config.yaml
n_experts: 128
d_shared_expert: 0
balance_loss: 0.0135
lr_router: 0.000375
n_kv_head: 3
head_dim: 64
norm: "rmsnorm"
norm_eps: 1e-06
init: "uniform"
lr: 0.000794
lr_head: 0.0103
doc_mask: false
steps: 5125
Below are experts of layer 2 (counted from 0) of a mixture-of-experts language model. Rows are named router (the router's row for the expert) and show model dimensions 56-111. Each number is 500 + 40 x the weight over its row's rms, rounded and kept within 0 to 999. Numbers have three digits each.
Before each expert's rows: a language model's description of what the expert responds to; "gets" lists some tokens that make up at least twice as much of what it gets as of all text. This comes from a sample of Wikipedia text that the model never trained on. Tokens count by the router's weight.

# expert 63
What it handles: Single h or i pieces in compounds and foreign names, such as Round-h-ouse, gate-h-ouse, Azerbaijan-i, Josep-h-us, H-ip-Hop.
gets: "h", "i", "H", "he", " h", " He"
router:479490505398453505470539519567521557577480570527486468464456501447521498507504564468452461582487429483529558524490530504498455526527427521501484500503544469517515594512

# expert 4
What it handles: First piece of a year such as 198, 197, 201 before its final digit, plus capital L starting words like Limit.
gets: "L", " 198", " L", " 197", " 199", " l"
router:518468519442459538438568502503510580550468547549464488522431449479469462482529575454413500516518464471533543538496514519462431541509448557534443556534549504525525553532

# expert 26
What it handles: Lone first letters or short openings of words after a space, mostly A, l, An, Am: Amtrak, Among, livestock, loves.
gets: " A", " l", " an", " An", " It", " Le"
router:496457466429471514476561500528512594498503570552489472484415461483533516497520540483429469518534464515527506490548527498551460533516467574556478516531556481537524569529

# expert 55
What it handles: Final suffix pieces of words such as -ated, -ate, -ary, -ance, -d, -nd (secretary, climate, directed, 32nd).
gets: "d", "ate", "ated", "ary", "ow", "ance"
router:516509464403503536498510486501503522537527534533512460466472418475508540478513540470492505493499458512574596479491506531490463547540447575531479558519575496529483570506

# expert 25
What it handles: Lowercase word-start prefixes re-, con-, ac- (revision, rejected), plus pipes and line breaks in election result tables.
gets: " re", " |", "\n", " con", "s.", " it"
router:499463477456448525460552490505495559528477557552498461487437450448537499496501560464439471542542452512547543520514531542481439544505452563549448546522546453547514556514

# expert 61
What it handles: Opening consonant pieces of lowercase words after the or a, such as t, st, sp, cl, tr (tournaments, spacecraft, treat).
gets: " t", " st", " sp", " cl", " ch", " cont"
router:482461471461462511444545512529521554518483532539474459481447449457509476521470556454442454555544459544545546537537547551494439529513464543555458542509540467539535554528

# expert 53
What it handles: Opening pieces of proper names like Mon(treal), Pol(and), Comm, Cl(inton), and the ending ust in just, unjust, trust.
gets: "ust", " Comm", " United", " about", " On", " Cl"
router:502462483479448544462575542500530553553488552551487463512425443441516503462500556463435471542513465508534565510526545516479434530488461550565439524515556427535525544518

# expert 24
What it handles: Mid-sentence punctuation, especially commas, semicolons, and closing parentheses or quotes fused with commas: Warsaw), 254; "strong", securities, list items.
gets: ";", ",", "),", ")", "\",", ")."
router:482484481462434527419574512512508562521484548540499467499456475441531494498477577491440459520514484544573524509525504526505443548492433564556460546516556479568498538552

# expert 7
What it handles: Endings completing a word, such as -as, -ce, -ates, -ies, -is, plus percent signs in tables and standalone one.
gets: "as", "ce", "%", " one", "ase", "ates"
router:479442465424426530489577499559469531535453549564505481496469397451506523534486551470459505515563446509536567513509527528480440477519464558559446503528542485544496542471

# expert 15
What it handles: Pieces of proper names and place or nation words, such as J-ain, Lond-on, William, German, England, plus pieces like writ-e and s-ep-arate.
gets: "ain", "ep", "ck", "iet", "land", "und"
router:531462495407479500462514518565505530540453525527552457511464492442527520472517549502473468545496452506586519476559521547455428517514475563558483530483527523549482527467

# expert 23
What it handles: Semicolons separating numbers or scores in season and results lists, like 5; 6; 7; plus in, of and a in running prose.
gets: ";", " in", " o", " World", " $", " a"
router:522460486455435521457568528509492538538470523565483460470447421433506500510498563449442494545543440507531540526537547519518435558517465562556456539525547478533522539531

# expert 21
What it handles: Word-opening capitals, mostly P, E, R, at the start of headings or names, such as P-ersonal life, E-ducation, R-ank.
gets: " P", " E", " R", "P", " B", " Re"
router:485482494460448510454546480521493570529457549546502474473446446448530483514513573467434475538547448511539540528508554545483433517528439561559463534517545493524513551530

# expert 38
What it handles: Lone H or b starting a word (Homestead, How, bringing, biometric), and inner consonant pieces like ec, sc in Rosecrans, Saskatchewan.
gets: " H", " b", "ec", "ood", " rec", "gr"
router:502452433408456537450551502543486572540503585575510455519456466443539505481519563460446446538520469499529557546495521554435424525532483563530451539508520486520524585542

# expert 54
What it handles: Standalone digits in score tables and sports results (0, 1, 17th), plus word-initial prefixes pro, int, im, def, up.
gets: " 0", " 1", " 2", " pro", " up", " 17"
router:515481478475460537452544517507538579549479565549525474488457449472505526483491583471437491536545460535582555524561544550481451537498443557555466544499556493521512541546

# expert 43
What it handles: Apostrophes and possessive 's, the capital M starting words (Mr, Make), === section headings, and prime marks in coordinates.
gets: " M", "'", "===", "'s", " A", "′"
router:479471505469445493455583469552491572516501532550486493497433449454527546499490552490412476517534479537550519507503522566459442547530466547553470503504540460527485564525

# expert 42
What it handles: Word-initial pieces, often right after a capital N, including accented letter bytes: Nœux, Nándor, Nagao, Nominated, plus South, found, established.
gets: " N", " wh", " South", " found", " Sw", " West"
router:493487495441459514403566496528488558562474553561521508478456440454509464491509566444402496556542473488567535505484545538469447533457470550558483500485543477516505541537

# expert 32
What it handles: Middle pieces of longer words and names, especially is in División, Crisis, Lewis, and ab, um, ublic as in Public.
gets: "is", "um", "ab", "ib", "ry", " under"
router:519471506484482499490577458491511549538479528568516490469495456457487542507517573522404513521558463463619565516500525509476411569507483545509444522481526501527520566575

# expert 31
What it handles: Word-start pieces like ro, le, Br, Bl, Gu (Blue, Bloom), the words first, second, high, and very in every.
gets: " first", " ro", " le", " /", " en", " Br"
router:494492502474450525496531477503471540521482558572479492479447427436495506495479543453408475551502476492536530514493525523486424518532441558587469507500561505540508570486

# expert 59
What it handles: The digits 6 to 9 opening numbers in dates, coordinates and table cells, and capital T or W starting words like Telugu, Wilkes.
gets: " T", " 6", " 7", " 8", " 9", "T"
router:489459494437429571457565523491498557543505540537490473525437418457476504528521569490429483523516452510550545540508525574463431526485470537557451511506539490507504549516

# expert 11
What it handles: Single letters like a, e, b and pieces like ae, Be inside rare names and Latin species names, e.g. Royd-e, Hal-a-esus, subl-ae-vis.
gets: "a", "e", "b", " Be", "ae", " b"
router:499466472477462490498565509550551562546494536551521523509446478433507454490470493504405498553534475502521586497518492552516453496490488578541470487484573477524529555508

# expert 13
What it handles: Word-start pieces and nouns after the, such as pre-, form, club, station, system, company, often in sports tables.
gets: " pre", " form", " ", "ern", " ab", " will"
router:475439486477451541456570500538497561547469533551522474482439457439525484488510557479436455549534473527549542513524524533505436512494452560555445517510559482517505562503

# expert 51
What it handles: Middle word pieces like it, ect, ear, ond following a consonant, such as t-it-le, precip-it-ation, intelle-ct-ual, n-it-re.
gets: "it", "ect", "ach", "ond", "or", "ap"
router:458485452418449520511555495487524519545488532597514499461457454403505503512511536506495469546558479509531540530541530529439448480493444548537455517481570499525524570520

# expert 9
What it handles: Ending pieces that complete a word, often before of or in, such as gymn-ast, Obl-ast, estab-lished, Houston-b-ased, mispercept-ion.
gets: "ast", "ive", "ice", "ment", "are", "ence"
router:529503494472455533474572493499567550553497561534510471483499512457500496500505547446436469539526450530542570509501503562466406580517456563502426525478561502504537551518

# expert 10
What it handles: Bare space tokens, mostly empty table cells between pipes, and the word-final -er in player, producer, scorer, manager.
gets: " ", "er", " D", " M", "er,", " Car"
router:504440493523428498484563532493513570518474489551517451489461459453473485494478598458470513508513475541564535529504526510460448522523470524553455519548560483546515567541

# expert 37
What it handles: Commas ending a word or clause, often merged with the word's last letters (s, e, a), followed by and, which, who.
gets: ",", "s,", "e,", "a,", "y,", "es,"
router:497488500418426552431603495528527585508509507554500436504495439465524495515485581450456479539525454487544510544491514546517469538503433549560447538504539478498538514499

# expert 48
What it handles: Word pieces following E or e, or beginning words like ele, air, exp, there, program: Eight, Etymology, elected, Eronomy.
gets: "em", "ight", "ft", " ele", " there", " air"
router:482450488442448505462518516521514576522511501565522459485428436456534500506520554498442484555504428522538554514503469559501441534521412551560451498552541480498495549520

# expert 58
What it handles: The pieces an and th inside names and words, such as Kieran, San Francisco, Nepean, those, plus or, Ind, par.
gets: "an", "th", " or", " Th", " th", " 4"
router:496471461422460521465573487533487560520535518547529464515456422453494486493537546496468463538486481496503548506483529539445458557499450533503458513510577454507527592536

# expert 14
What it handles: Endings of words and whole nouns in place or institution names, such as Pickthall, Small, High School, Catholic Church, Park.
gets: "all", "ton", "ater", " film", " School", " Park"
router:492494458419465522474583512490496598498493538547462485514439443473467495479532559468443450528486487546581595500557515534488425513496485553508448580507556469516513553534

# expert 6
What it handles: The preposition on (also along, during, into, from) in prose, plus line breaks ending rows of pipe-delimited tables.
gets: "\n", " on", " On", " along", " during", " into"
router:489449483469433526458545509492503555527466552544502469485428449457533514517485561460449483538558453518556550536510542553474452513515433555559462551496552466532530552511

# expert 40
What it handles: Short lowercase word beginnings, often just after an opening parenthesis, such as v, im, j, def, co, eff, ob.
gets: " v", "im", " co", " def", " so", " j"
router:461464485450440501457570497528485536505443559584485486477460434427523526491510593483422481565558437511543524491491576487481443527495434525565461533526510504512523573512

# expert 2
What it handles: Possessive 's and possessive pronouns like his, its, their, her, plus table-cell pipes and line breaks in list tables.
gets: "'s", " his", " its", " their", " se", " her"
router:518445495470446523472571511487510558515484551550496484501444457431512496486545564459426460519560455525538546528525523506473431509502438549528431516494528464518510561496

# expert 27
What it handles: The ian ending of nationality adjectives and names, such as Niger-ian, Ital-ian, Indones-ian, Sc-ott-ish, plus he, and, American.
gets: "ian", " he", " and", " -", " with", "ott"
router:497469492493457545461572498526509560534455538525490464526414440436500496517481549467423470560508459541561556519536575545466457528528468553519460549513534483517532562538

# expert 29
What it handles: The preposition at and near, the year prefix 199 in dates, and name pieces like ee or ene in election and sports tables.
gets: " at", " 199", "ee", " –", "ene", "="
router:464437498491432516454539464512480559538484521548527474468442465465522523500477537479438484553507425543550547543510518553480449549520430563525448564503543477527563534492

# expert 5
What it handles: Opening word pieces awaiting a suffix, like compet(ed), serv(ice), own(ed), cent(ral), appear, plus capital V and zero in sports and vote tables.
gets: " V", " 0", " cent", " v", " play", " com"
router:493450485454455553460552496493511573538451537561477490489462440470506492506544579490426500531519430546570533514528539523462447526515479580566460542482561484508520550527

# expert 12
What it handles: Mid-word pieces ending in p, k, rd, nk after h/sh/me stems: shepherds, manpower, Trump, rank, asleep, regardless.
gets: "p", "ard", "ak", "ank", "ord", "ok"
router:486475540433420525442528560520503552511497552565519467429489462411497546494537517492474453523481449549523589468550489494495454520470483527529470545527582490534483612539

# expert 57
What it handles: The k letter piece inside words and names, such as Un-k-nown, to-k-ens, nec-k, Fis-k, plus endings ure and ire.
gets: "k", "ure", "ire", "ish", " k", " K"
router:481459462456496528447554513557480580502434574552520464500439451447565492462491544454434485546550424526542538518493510523500440546473483512492434504478536474551452600503

# expert 1
What it handles: Opening capital-letter pieces of names and words, especially S, Ch, Y, Sh, At, as in Chongqing, Southern, Attorney.
gets: " S", " Ch", " H", " Y", " V", " Sh"
router:495441475467454533488569476503502571519489552559496475480429426467536488509500544475419493547564443488526530496523550524486456524520438572556451499517537451516539544510

# expert 35
What it handles: Lone word-initial letters D, L, p, n, Bl starting words or acronyms, like D-ate, L-ive, n-arrator, plus the piece ass in Grass, amassed.
gets: " D", " L", " p", " n", "ass", " Bl"
router:513438465470458577485565489502493594492490530543531490496470480451525485472528558465440457513571458514543539565525557509499419508536456543578473532487550460528507530528

# expert 41
What it handles: Word-final pieces el and us, as in telenovela, angels, bonus, plus the digits 2 and 3 in table cells and times.
gets: "el", "us", " 2", " 3", " con", " rel"
router:546468465492445529469558474486475504516504524523508445476424439427530514476461544455419509530529464528514548554521511550474432534486436547537437558500541511515516553545

# expert 34
What it handles: Mid-word f and z in names (Norfolk, Amanzimtoti), capital F and Z, and the 19 or 20 opening recent years.
gets: "f", "z", "F", "19", "20", " Z"
router:507443484468419522465554502502488561520491560531485491465449416453513500522557584467421455535532470492529571470542531517453451518490448523569420537479523496520479573535

# expert 17
What it handles: The preposition with, plus through, against, where, including, and first names such as John, Paul, often inside lists or tables.
gets: " with", " John", " where", " through", " by", "ike"
router:469504502447471520435534458524507580539491535562504465496446423466508524510520561460427502571561471508540534553542510531499438504519451532536458527494536496506534546498

# expert 3
What it handles: En dashes and hyphens inside scores and number ranges in sports tables, such as 28–30 and 34-22, plus table zeros and plus signs.
gets: "–", " U", "O", "–1", " O", "–2"
router:504478486456437540469566499540462567514469539568485473496461451441515512500511538454436499540536442498537547514529508512465428535466450540553457551499552484535521569541

# expert 16
What it handles: Word endings and names of nations and bodies, such as States after United, U.S., French, Africa, League, Award, Party, and -ale.
gets: " States", "ale", " U.S.", " US", "inal", "way"
router:486503491479440567495533501495469568550491604518532469480435430441540455509503574464447475526507482491538528523554513513479472521528446527545457562507554524504492530483

# expert 49
What it handles: The letters ch inside words (ranch, schooner, Peschiaro), year pieces 191/192/193, and sentence-final periods.
gets: "ch", " ch", "2", "per", ".", " Ch"
router:498483523445463540458540525541487580527489553550512464461472407458514471460493565450426465560538463515564557519522544497494435536531428562562454574512514492545483568535

# expert 56
What it handles: Mainly the suffix ing ending words (sentencing, bombing, Walking) or following P in names (Pingu, Pingyao), plus dec and charact.
gets: "ing", "ail", "av", "ung", " dec", "eng"
router:520482459496450489469572541490491596554444504562538473508487433427507476496486511475471494511504486488516567538463506509461437546486461602508486571515522495536519603493

# expert 22
What it handles: The preposition in or In after verbs and nouns, word-initial in- (industry, inflation), de, and lead bytes of accented characters.
gets: " in", " In", "In", " de", " ind", " on"
router:502461477453432538432570506502497550531459545551508467476436450449506482521497563460435481542544461496548558514500547529489448550502443557543467529527557457538527555525

# expert 33
What it handles: Short middle pieces after a b or B, often in names, such as B-om-ber, B-ro-wn, Gram-m-ar, subt-rop-ical.
gets: "m", "om", "ro", "our", "pt", "od"
router:544452491429480498480537495499473591535513576503503459486487463481489503479507522483456451584490442547563575518494535544474473493480460500531491519491557461499476551474

# expert 0
What it handles: Mid-word or final pieces like es, ess, ens, art, ces, often after st/f/b stems: redesignated, discussed, uses, chart, cartoons.
gets: "es", "ess", "ens", "art", "res", "ons"
router:534462485454479501522578465491517545495520529536507429513446483495507470510463523507434492516566426525594528514465534505489385493508461566534439505508546478540511544516

# expert 20
What it handles: Single digits inside numbers, such as times, coordinates and dates (4:49, 174.9), plus the piece ut in automatic and autograph, and capital R.
gets: "3", "4", " R", "0", "ut", " rel"
router:511450510485460531472536474507534558507520511560512447489411449436464501516465556462442473565533472533559563548533510516485440554507473581560448515519540478512504569514

# expert 28
What it handles: Closing parentheses after abbreviations (SMO), closing quotes, capital S, and suffixes -al, -ers, -ists ending words like tribal, characters.
gets: "al", ")", "\"", "S", "ers", "}"
router:483513450527458532527556530465459538536494529511516504469475456455519491510470588480478491593526453537570594522563529505510450510537470547484417496506552470526498554506

# expert 62
What it handles: Piece ig inside words (Caligula, prestigious, digestive), the digit 7 in numbers and tables, and stems like comp, cap, feat.
gets: "ig", "7", " comp", " B", "oss", " cap"
router:502489477470474545472545477517508560537454548559522467487457443429497514495500585489419451560528452505555542504524528531476432540503456554537463549514536440525521546525

# expert 47
What it handles: Superscript markers and brackets in scores and areas, like ^{(3)}, with middle pieces ou or ard after C, as in Courage, Cardinals.
gets: "^{", " Che", "E", " 6", "*", " (1"
router:470462459489450511442579489499478578515469548559521472478468451447497510501497564475403479508559469500552576526503529522475419546498484541528458563521566471517533548523

# expert 18
What it handles: Word-final pieces like ation, ction, ment, port, and capital letters completing acronyms: Operation, selection, UEFA, PAG, Deportes.
gets: "ation", "ction", "ment", "A", "port", "|---|---|---|---"
router:531482487443466500467553465536483561502484520563471464460485435507509519511488519528466522504533502520564572525475535504501398527518497566515416503537566539507500551497

# expert 46
What it handles: Adjective endings -ional, -ular, -ical, -ior, plus City, District, General, former, and Thai-script bytes in place names.
gets: "ical", "ional", "ular", " City", "ior", " gr"
router:476495491463470516468548514481490539566495544556488482456461451426491467481537557490411501514528455469540538563544550537459460559510442529559437547476568485536467548520

# expert 60
What it handles: Word-initial C or c opening names and words: Castle, Cruz, Crespo, canceled, plus ac, trans, Sec, p starts.
gets: " C", " c", "ac", " ", " trans", " Christ"
router:490482465435450543449578496528501575546470536567494469482431456437506486498507570487417479533528433523557526516527504546471454540515450557524470535512547466515549563533

# expert 36
What it handles: Full stops ending sentences or list numbers, often fused to word endings or digits: SSR., populations., 1893., 22., initials like K.
gets: ".", "s.", ").", "es.", "a.", "y."
router:484491489427462505457533496498472567499476532501525477469459474445502507470501515469387510515521422539527566497501524549480437545508432532521434562488534503503500512526

# expert 52
What it handles: First letters of names and words, especially J in Jacques and Jiménez, also C, E, M, and att, ass, com.
gets: " J", " C", " s", " f", " E", " M"
router:487460494454455530471559501501494569526473541555488465491433441451496489510508568477435476539542443523542548499521545534480440534511442557556452535509546460527528554521

# expert 45
What it handles: The preposition by after passive verbs, such as released by and held by, plus middle digits 5 and 6 in numbers.
gets: " by", "6", "5", "ous", " comm", " of"
router:510459482465478505503518522513489563502498557605490452514437442457527483486526541500459513539538456529563554510525560561523455553512449566578426541495537474562497553490

# expert 8
What it handles: Word-initial capital letters, mostly N and S, starting names or abbreviations: St. Nicholas, First Nations, N.J., Democratic-NPL.
gets: " N", " S", "N", " A", " Q", " Te"
router:476470497451446541451562486498498579539464549548476476493444440436518488485486564462443484538547439513558534538523535519486436548513440562552459525510536474532514562520

# expert 50
What it handles: Letter t inside words (Brittany, obtained, Montreal, shirt) and word-initial capitals F, G, T, St, including musical notes.
gets: "t", " F", " G", "st", " St", " T"
router:462490502459467524479526477495491605474478499540471456505480446441511475477459556495439473567530497501558536512504517538471432532505468551527474476512549506514489577472

# expert 19
What it handles: Pipe separators in number-filled sports tables, the piece in (Ain't, Chinese), and the verbs is, are, can.
gets: " |", "in", " is", " In", " are", "In"
router:494487528438462521468540528526492547557478522519460444503495480414510465538492543480445442559509422469509562491520550515478440500488411563500425528535580517529537552492

# expert 39
What it handles: The ed ending of past-tense verbs and participles, such as assist-ed, address-ed, consist-ed, plus com-ed-y and F-ed-eral.
gets: "ed", " out", "ine", "ered", "ced", "old"
router:507422463449451495499548483477497521536476561526513497536524489444521534518503521492481486546553463550554539471477511545473393485525493561564459484522500541565526588477